config.toml
n_layer = 12
d_model = 256
n_experts = 32
experts_per_token = 1
d_expert = 256
d_shared_expert = 0
activation = "geglu"
moe_layers = [1, 3, 5, 7, 9, 11]
router_score = "softmax"
normalize_top_k = false
routed_scale = 1.0
balance_loss = 0.000269
balance_bias = true
router_cosine_scale = 20.0
init_std_router = 0.0244
lr_router = 0.00137
vocab_size = 16384
norm = "rmsnorm"
norm_eps = 1e-06
tie_embeddings = true
optimizer = "laprop"
lr = 0.000622
beta1 = 0.9
beta2 = 0.99
grad_clip = 0.5
batch_tokens = 32768
seq_len = 512
train_tokens = 251200000
steps = 7667
dataset = "wikipedia_en"
Below are experts of layer 9 (counted from 0) of a mixture-of-experts language model. Rows are named router (the router's row for the expert), down (a neuron's output weights, with its number) and show model dimensions 0-255. Each number is 50 + 10 x the weight over its row's rms, rounded and kept within 0 to 99.
After each expert's rows: "raises" lists some tokens whose logits its average output raises strongly, later layers aside. This comes from a sample of Wikipedia text that the model never trained on.

# expert 17
router:62 67 40 37 38 55 59 20 47 34 39 49 51 60 46 56 62 45 45 43 49 49 57 53 39 60 50 62 46 52 67 53 64 55 52 37 52 42 45 56 58 64 53 43 65 30 44 43 49 58 51 61 39 53 51 43 53 45 60 39 42 45 35 52 39 46 43 51 56 30 48 67 16 49 31 50 44 58 25 45 74 51 41 44 52 54 58 44 46 57 52 67 56 60 52 43 39 43 69 47 52 34 40 42 49 52 45 41 51 64 41 61 61 45 34 49 42 43 49 49 43 41 44 39 66 40 65 47 47 46 53 44 55 62 35 58 63 42 64 49 75 52 65 44 59 47 53 34 49 50 56 44 61 42 49 53 63 56 51 45 72 53 35 46 51 49 51 53 41 61 55 50 34 46 34 60 47 54 56 35 58 48 56 52 67 39 49 51 40 57 59 39 45 48 69 42 50 45 45 39 50 46 43 57 67 57 51 59 51 36 70 65 60 51 44 40 51 57 50 52 53 46 31 37 47 66 37 40 33 46 24 61 35 55 44 31 68 36 58 38 56 51 54 46 60 43 52 47 56 55 50 58 46 46 33 69
down0:50 47 49 45 41 37 43 59 36 51 51 43 46 45 19 51 70 61 44 49 48 37 46 41 51 63 53 46 41 66 57 47 55 45 41 46 43 55 27 58 41 44 48 60 54 42 52 51 62 40 59 49 54 44 38 70 43 39 64 42 59 58 48 71 41 63 54 55 44 27 50 63 49 42 58 42 35 37 38 56 48 56 36 39 49 44 29 44 59 44 56 54 45 42 40 68 41 49 41 58 54 42 46 48 38 59 37 46 34 72 44 62 53 61 59 50 49 31 59 49 63 65 42 50 44 61 52 56 50 36 53 68 55 55 51 48 62 61 48 60 72 55 46 46 59 59 46 54 67 62 43 62 63 49 82 28 56 59 55 45 39 64 38 55 61 50 64 54 60 57 42 30 51 40 61 55 42 48 47 55 55 68 45 53 48 52 54 61 37 40 60 37 42 61 61 56 50 56 44 57 40 36 44 38 46 63 48 40 81 51 54 43 52 43 63 41 51 50 61 49 45 31 44 47 41 32 28 44 47 40 63 50 54 47 43 51 45 63 49 66 40 42 50 60 53 44 48 27 47 60 47 62 51 51 50 66
raises: ",", "–", ".", "-", " (", " |"

# expert 6
router:60 52 39 47 48 36 30 53 40 58 44 63 46 48 53 46 45 52 51 36 52 61 58 60 50 58 58 56 54 41 50 48 49 65 48 51 46 45 76 40 56 42 43 60 45 51 43 48 59 42 51 59 54 52 47 49 45 48 58 59 48 63 29 52 50 38 40 65 58 49 36 32 65 50 44 72 48 55 48 51 42 29 57 48 28 57 54 48 43 52 51 57 46 39 58 58 74 55 42 49 42 65 59 43 40 62 54 60 47 52 48 39 42 46 41 47 48 64 46 51 61 47 66 61 51 64 47 34 60 58 60 27 50 56 54 48 38 43 40 65 52 28 52 49 37 43 38 53 44 51 37 67 58 61 35 80 49 47 38 57 50 49 51 46 81 48 49 54 57 59 56 48 40 59 56 70 68 57 32 53 37 39 56 78 65 44 42 48 52 67 54 50 49 41 51 43 58 48 59 64 51 35 38 37 55 57 58 46 25 40 59 64 56 42 61 44 42 20 55 54 64 56 46 47 57 53 63 73 45 50 64 47 37 39 49 41 59 51 66 55 38 67 33 53 51 52 48 49 37 59 49 50 47 55 57 47
down0:45 44 51 49 55 55 65 53 47 42 52 29 51 56 70 45 57 46 42 51 68 40 40 53 47 50 63 59 41 61 37 54 55 58 45 52 34 51 56 60 50 59 48 59 48 44 42 47 55 56 30 41 32 68 32 55 36 46 54 54 44 59 64 47 49 71 65 53 48 42 48 55 43 64 36 54 51 57 29 56 52 58 56 55 48 51 51 39 62 60 47 45 57 56 45 52 63 80 58 44 61 64 45 40 46 58 49 37 67 35 43 33 56 70 48 55 50 55 41 44 55 39 56 41 52 44 41 40 46 51 28 36 68 44 34 60 33 41 54 48 55 62 37 51 38 44 50 49 40 51 62 61 55 52 46 57 56 34 70 49 44 60 51 20 51 42 48 45 39 39 48 51 55 57 35 47 67 54 42 63 72 43 40 47 30 40 57 57 39 49 62 47 50 59 39 42 55 64 49 47 47 58 54 75 49 38 48 50 42 49 63 54 47 54 46 46 48 46 47 59 45 45 55 68 59 59 39 55 43 45 81 65 51 44 53 66 31 80 52 48 64 46 37 42 46 32 39 53 56 51 53 55 32 54 47 47
raises: "-", "\n", "D", "L", "C", "H"

# expert 15
router:24 43 50 61 43 72 54 51 53 43 48 41 55 63 52 63 46 51 50 67 52 49 52 52 44 48 51 57 44 26 58 56 55 46 39 43 44 47 55 57 41 51 34 40 38 37 55 49 53 54 60 62 33 62 54 32 35 52 53 40 57 74 70 55 47 64 53 63 70 51 40 47 40 51 50 51 65 58 43 61 61 36 50 31 58 29 45 65 49 33 57 28 67 36 39 54 47 60 56 45 57 50 61 40 28 35 57 48 40 37 45 50 55 31 65 52 38 45 56 29 42 50 46 45 58 45 59 49 52 40 63 46 47 62 47 51 67 64 45 58 46 36 52 66 52 54 46 50 77 54 47 51 44 51 40 53 34 51 48 58 37 52 45 46 43 22 42 40 43 40 80 55 45 52 55 41 47 48 48 55 56 43 47 46 45 55 62 59 50 55 41 57 50 52 59 62 55 53 58 46 73 37 44 62 61 51 30 36 56 55 47 56 47 32 42 48 54 53 52 29 45 61 44 32 51 48 51 42 49 46 41 63 53 41 49 40 36 42 47 47 50 51 44 50 48 69 61 44 33 72 61 52 51 38 54 46
down0:30 51 58 69 43 46 34 65 33 55 66 53 46 43 52 48 65 50 60 48 53 57 53 50 37 58 35 49 64 38 47 42 44 26 66 61 49 54 54 56 54 39 43 35 58 56 50 50 35 71 54 61 57 30 45 49 35 67 53 70 51 65 56 48 38 53 50 49 37 31 44 65 47 50 43 38 43 41 38 45 27 35 38 61 53 44 56 34 47 51 50 44 54 45 44 62 55 49 48 37 44 53 57 58 44 52 49 61 61 41 43 50 60 44 45 64 46 58 48 45 46 36 60 55 35 56 55 41 37 60 48 53 57 48 45 53 61 31 54 60 65 58 44 48 47 42 50 35 77 56 36 43 66 37 60 47 48 40 44 44 50 45 42 59 60 60 63 33 45 52 48 54 42 72 60 45 51 24 53 54 44 52 56 48 38 53 45 58 45 55 52 44 46 38 52 40 65 49 53 65 54 51 47 45 53 51 43 51 35 71 44 58 65 46 64 60 39 59 33 55 55 69 51 48 54 65 45 50 46 45 52 62 69 55 51 30 58 54 64 65 53 53 54 58 24 44 49 58 81 36 38 38 42 52 66 50
raises: " and", " un", " end"

# expert 20
router:40 55 40 40 52 32 45 33 39 42 51 50 34 45 52 61 46 30 50 51 43 45 41 65 41 44 60 48 58 52 43 49 58 47 71 54 34 31 49 55 48 38 57 57 45 52 47 52 42 47 44 48 56 62 76 54 43 55 56 65 36 47 57 51 61 61 45 69 30 50 49 56 55 60 48 51 50 21 54 56 51 56 53 55 48 38 42 51 54 65 45 61 47 48 54 56 47 44 45 52 46 58 56 66 37 46 52 55 68 56 58 66 51 57 37 47 55 61 62 45 54 48 50 59 38 43 47 40 53 57 37 55 62 36 39 42 52 32 56 47 40 47 63 52 55 37 64 42 50 38 48 64 51 35 52 52 46 51 54 50 47 55 55 38 62 42 63 54 44 68 25 15 46 64 61 42 61 45 46 32 57 52 49 49 49 56 51 55 45 40 71 63 42 47 56 48 41 54 54 36 37 72 44 47 53 48 28 50 53 50 64 41 41 32 48 28 50 38 58 53 67 38 31 53 53 47 38 60 45 56 37 43 30 42 55 50 69 44 79 58 52 42 55 60 42 41 66 52 38 34 45 58 30 54 40 43
down0:57 61 28 44 54 32 61 45 57 46 61 77 50 48 44 36 46 33 55 46 29 28 53 60 34 35 58 66 58 46 52 60 45 51 48 43 24 48 43 48 35 56 58 41 44 50 36 39 55 46 46 54 49 43 44 57 45 43 40 55 50 43 53 41 48 67 49 62 49 48 56 32 57 58 48 54 44 41 52 51 45 49 48 53 62 42 63 55 69 48 44 46 62 67 41 46 57 48 66 52 37 42 51 63 49 28 65 42 56 41 54 42 34 62 69 48 53 55 36 31 42 46 65 47 51 47 65 51 57 23 43 52 43 46 43 65 58 54 42 52 59 42 28 60 43 68 57 51 53 16 67 58 61 52 50 55 49 42 51 53 46 39 40 49 44 48 50 55 50 55 41 70 49 55 63 36 33 63 56 59 47 44 49 44 43 54 64 35 49 55 32 60 59 40 37 54 38 42 60 44 44 50 51 39 54 61 45 35 49 56 45 50 35 51 53 41 48 61 51 60 46 44 57 51 59 64 64 32 53 57 74 63 55 66 61 58 48 47 49 37 62 69 37 65 55 60 50 45 64 40 63 54 54 51 54 57
raises: "13", "12", "14", "25", "11", "10"

# expert 29
router:45 44 54 54 42 59 57 24 46 49 30 41 60 53 52 61 58 43 48 33 60 60 42 69 72 66 39 55 52 66 48 57 55 52 32 51 65 47 56 62 51 57 58 34 53 49 54 44 58 40 59 49 44 35 48 43 53 60 79 54 54 29 37 40 52 52 52 57 73 47 60 48 53 71 51 30 58 58 63 58 53 41 51 43 42 66 64 64 45 61 58 52 38 42 49 36 50 64 39 49 60 48 58 49 60 49 50 48 42 52 48 48 60 51 57 45 62 53 61 52 49 43 46 41 24 35 39 61 51 47 75 39 55 55 36 52 46 48 52 51 60 42 25 48 38 52 38 49 64 62 56 42 43 54 41 54 35 50 53 58 30 37 44 40 62 58 42 50 49 68 78 46 36 31 39 42 50 58 62 64 51 46 38 44 44 54 52 50 47 56 47 62 70 36 49 54 40 54 61 43 45 46 42 48 42 50 38 49 46 46 44 49 45 59 45 40 50 58 74 46 36 65 43 49 39 60 34 71 56 58 40 38 50 58 51 56 53 44 39 37 47 43 39 56 58 53 46 52 48 45 64 38 65 37 52 66
down0:43 56 65 51 57 70 42 40 59 33 41 55 52 38 59 26 64 54 51 31 42 49 50 36 56 40 55 64 51 45 61 67 56 47 43 36 52 66 39 47 36 37 52 47 55 29 36 60 39 49 33 60 51 57 56 47 48 41 22 53 45 59 43 56 29 41 68 51 55 48 56 63 46 53 48 39 47 41 45 44 47 42 57 57 58 48 46 47 59 46 52 59 39 42 59 45 38 50 37 66 56 46 36 58 24 53 50 59 47 71 60 49 25 54 58 82 61 60 47 46 45 59 69 56 38 46 36 60 53 50 40 54 47 57 55 53 53 49 45 47 57 53 73 47 45 62 47 48 49 45 59 59 41 60 48 58 60 43 53 32 45 53 34 58 70 49 50 48 52 45 38 58 68 57 45 65 50 43 54 58 52 72 52 53 57 33 70 47 50 48 41 44 50 47 46 61 21 52 62 67 60 45 60 46 44 50 33 54 51 51 62 49 40 44 51 60 45 43 50 55 67 41 45 51 44 53 55 38 43 50 52 59 52 55 35 60 59 61 47 31 51 67 34 44 43 44 42 49 66 69 44 46 43 43 64 56
raises: " and", " (", " in", " for", " on", " by"

# expert 19
router:44 35 58 62 50 36 45 35 45 38 53 52 50 56 39 49 54 41 68 45 31 48 41 38 43 52 56 60 69 42 45 55 41 48 44 67 56 38 49 44 67 46 39 55 46 58 48 44 66 51 32 45 52 61 39 53 25 56 58 55 44 27 50 59 35 41 63 42 43 48 49 47 43 58 34 33 60 49 42 50 59 47 35 65 30 46 42 49 52 51 57 66 49 56 63 48 43 71 68 36 36 63 48 61 29 62 40 57 56 51 57 65 64 44 48 52 66 61 52 62 46 51 53 64 40 59 45 43 50 46 60 47 48 61 62 63 68 60 38 73 56 56 58 53 43 47 52 41 70 43 61 51 33 43 46 49 59 61 46 41 61 39 44 33 50 41 65 44 56 46 48 44 55 39 35 25 37 42 42 51 44 65 54 59 54 52 30 44 41 52 42 44 49 64 62 61 54 40 60 56 39 50 52 38 47 42 63 44 56 45 38 31 54 68 61 34 54 57 44 60 63 40 47 55 60 55 45 52 42 59 53 56 45 43 48 31 79 50 67 39 42 44 43 47 43 41 57 62 48 58 57 46 47 39 42 38
down0:34 62 39 55 54 64 37 67 36 57 59 62 46 45 55 51 57 42 47 71 54 64 57 37 56 52 45 48 53 53 33 36 51 35 51 52 42 54 44 40 54 51 62 44 33 40 73 56 29 55 53 62 32 46 32 58 47 43 48 44 42 50 34 47 63 57 54 51 56 52 42 40 53 46 34 59 54 47 38 60 41 67 54 46 50 48 40 55 37 53 57 46 64 46 59 31 66 55 62 51 54 49 34 54 53 45 50 43 70 65 55 60 41 71 51 50 56 40 43 39 43 72 46 38 52 62 52 35 56 51 53 49 70 63 46 48 53 41 49 48 55 58 59 48 49 50 38 64 44 44 34 35 63 47 54 55 45 40 55 49 55 34 48 49 44 49 54 41 67 49 64 50 51 49 61 63 55 45 55 40 60 58 47 65 47 58 63 53 61 43 48 58 48 34 36 32 53 70 64 64 62 36 46 43 48 27 55 45 46 50 78 61 34 62 51 38 50 37 58 52 33 64 54 41 38 50 43 46 36 59 21 43 59 47 52 46 35 63 42 57 52 51 59 31 50 45 45 32 58 59 40 51 63 52 64 63
raises: "ars", "\n", "over", "ent", "al"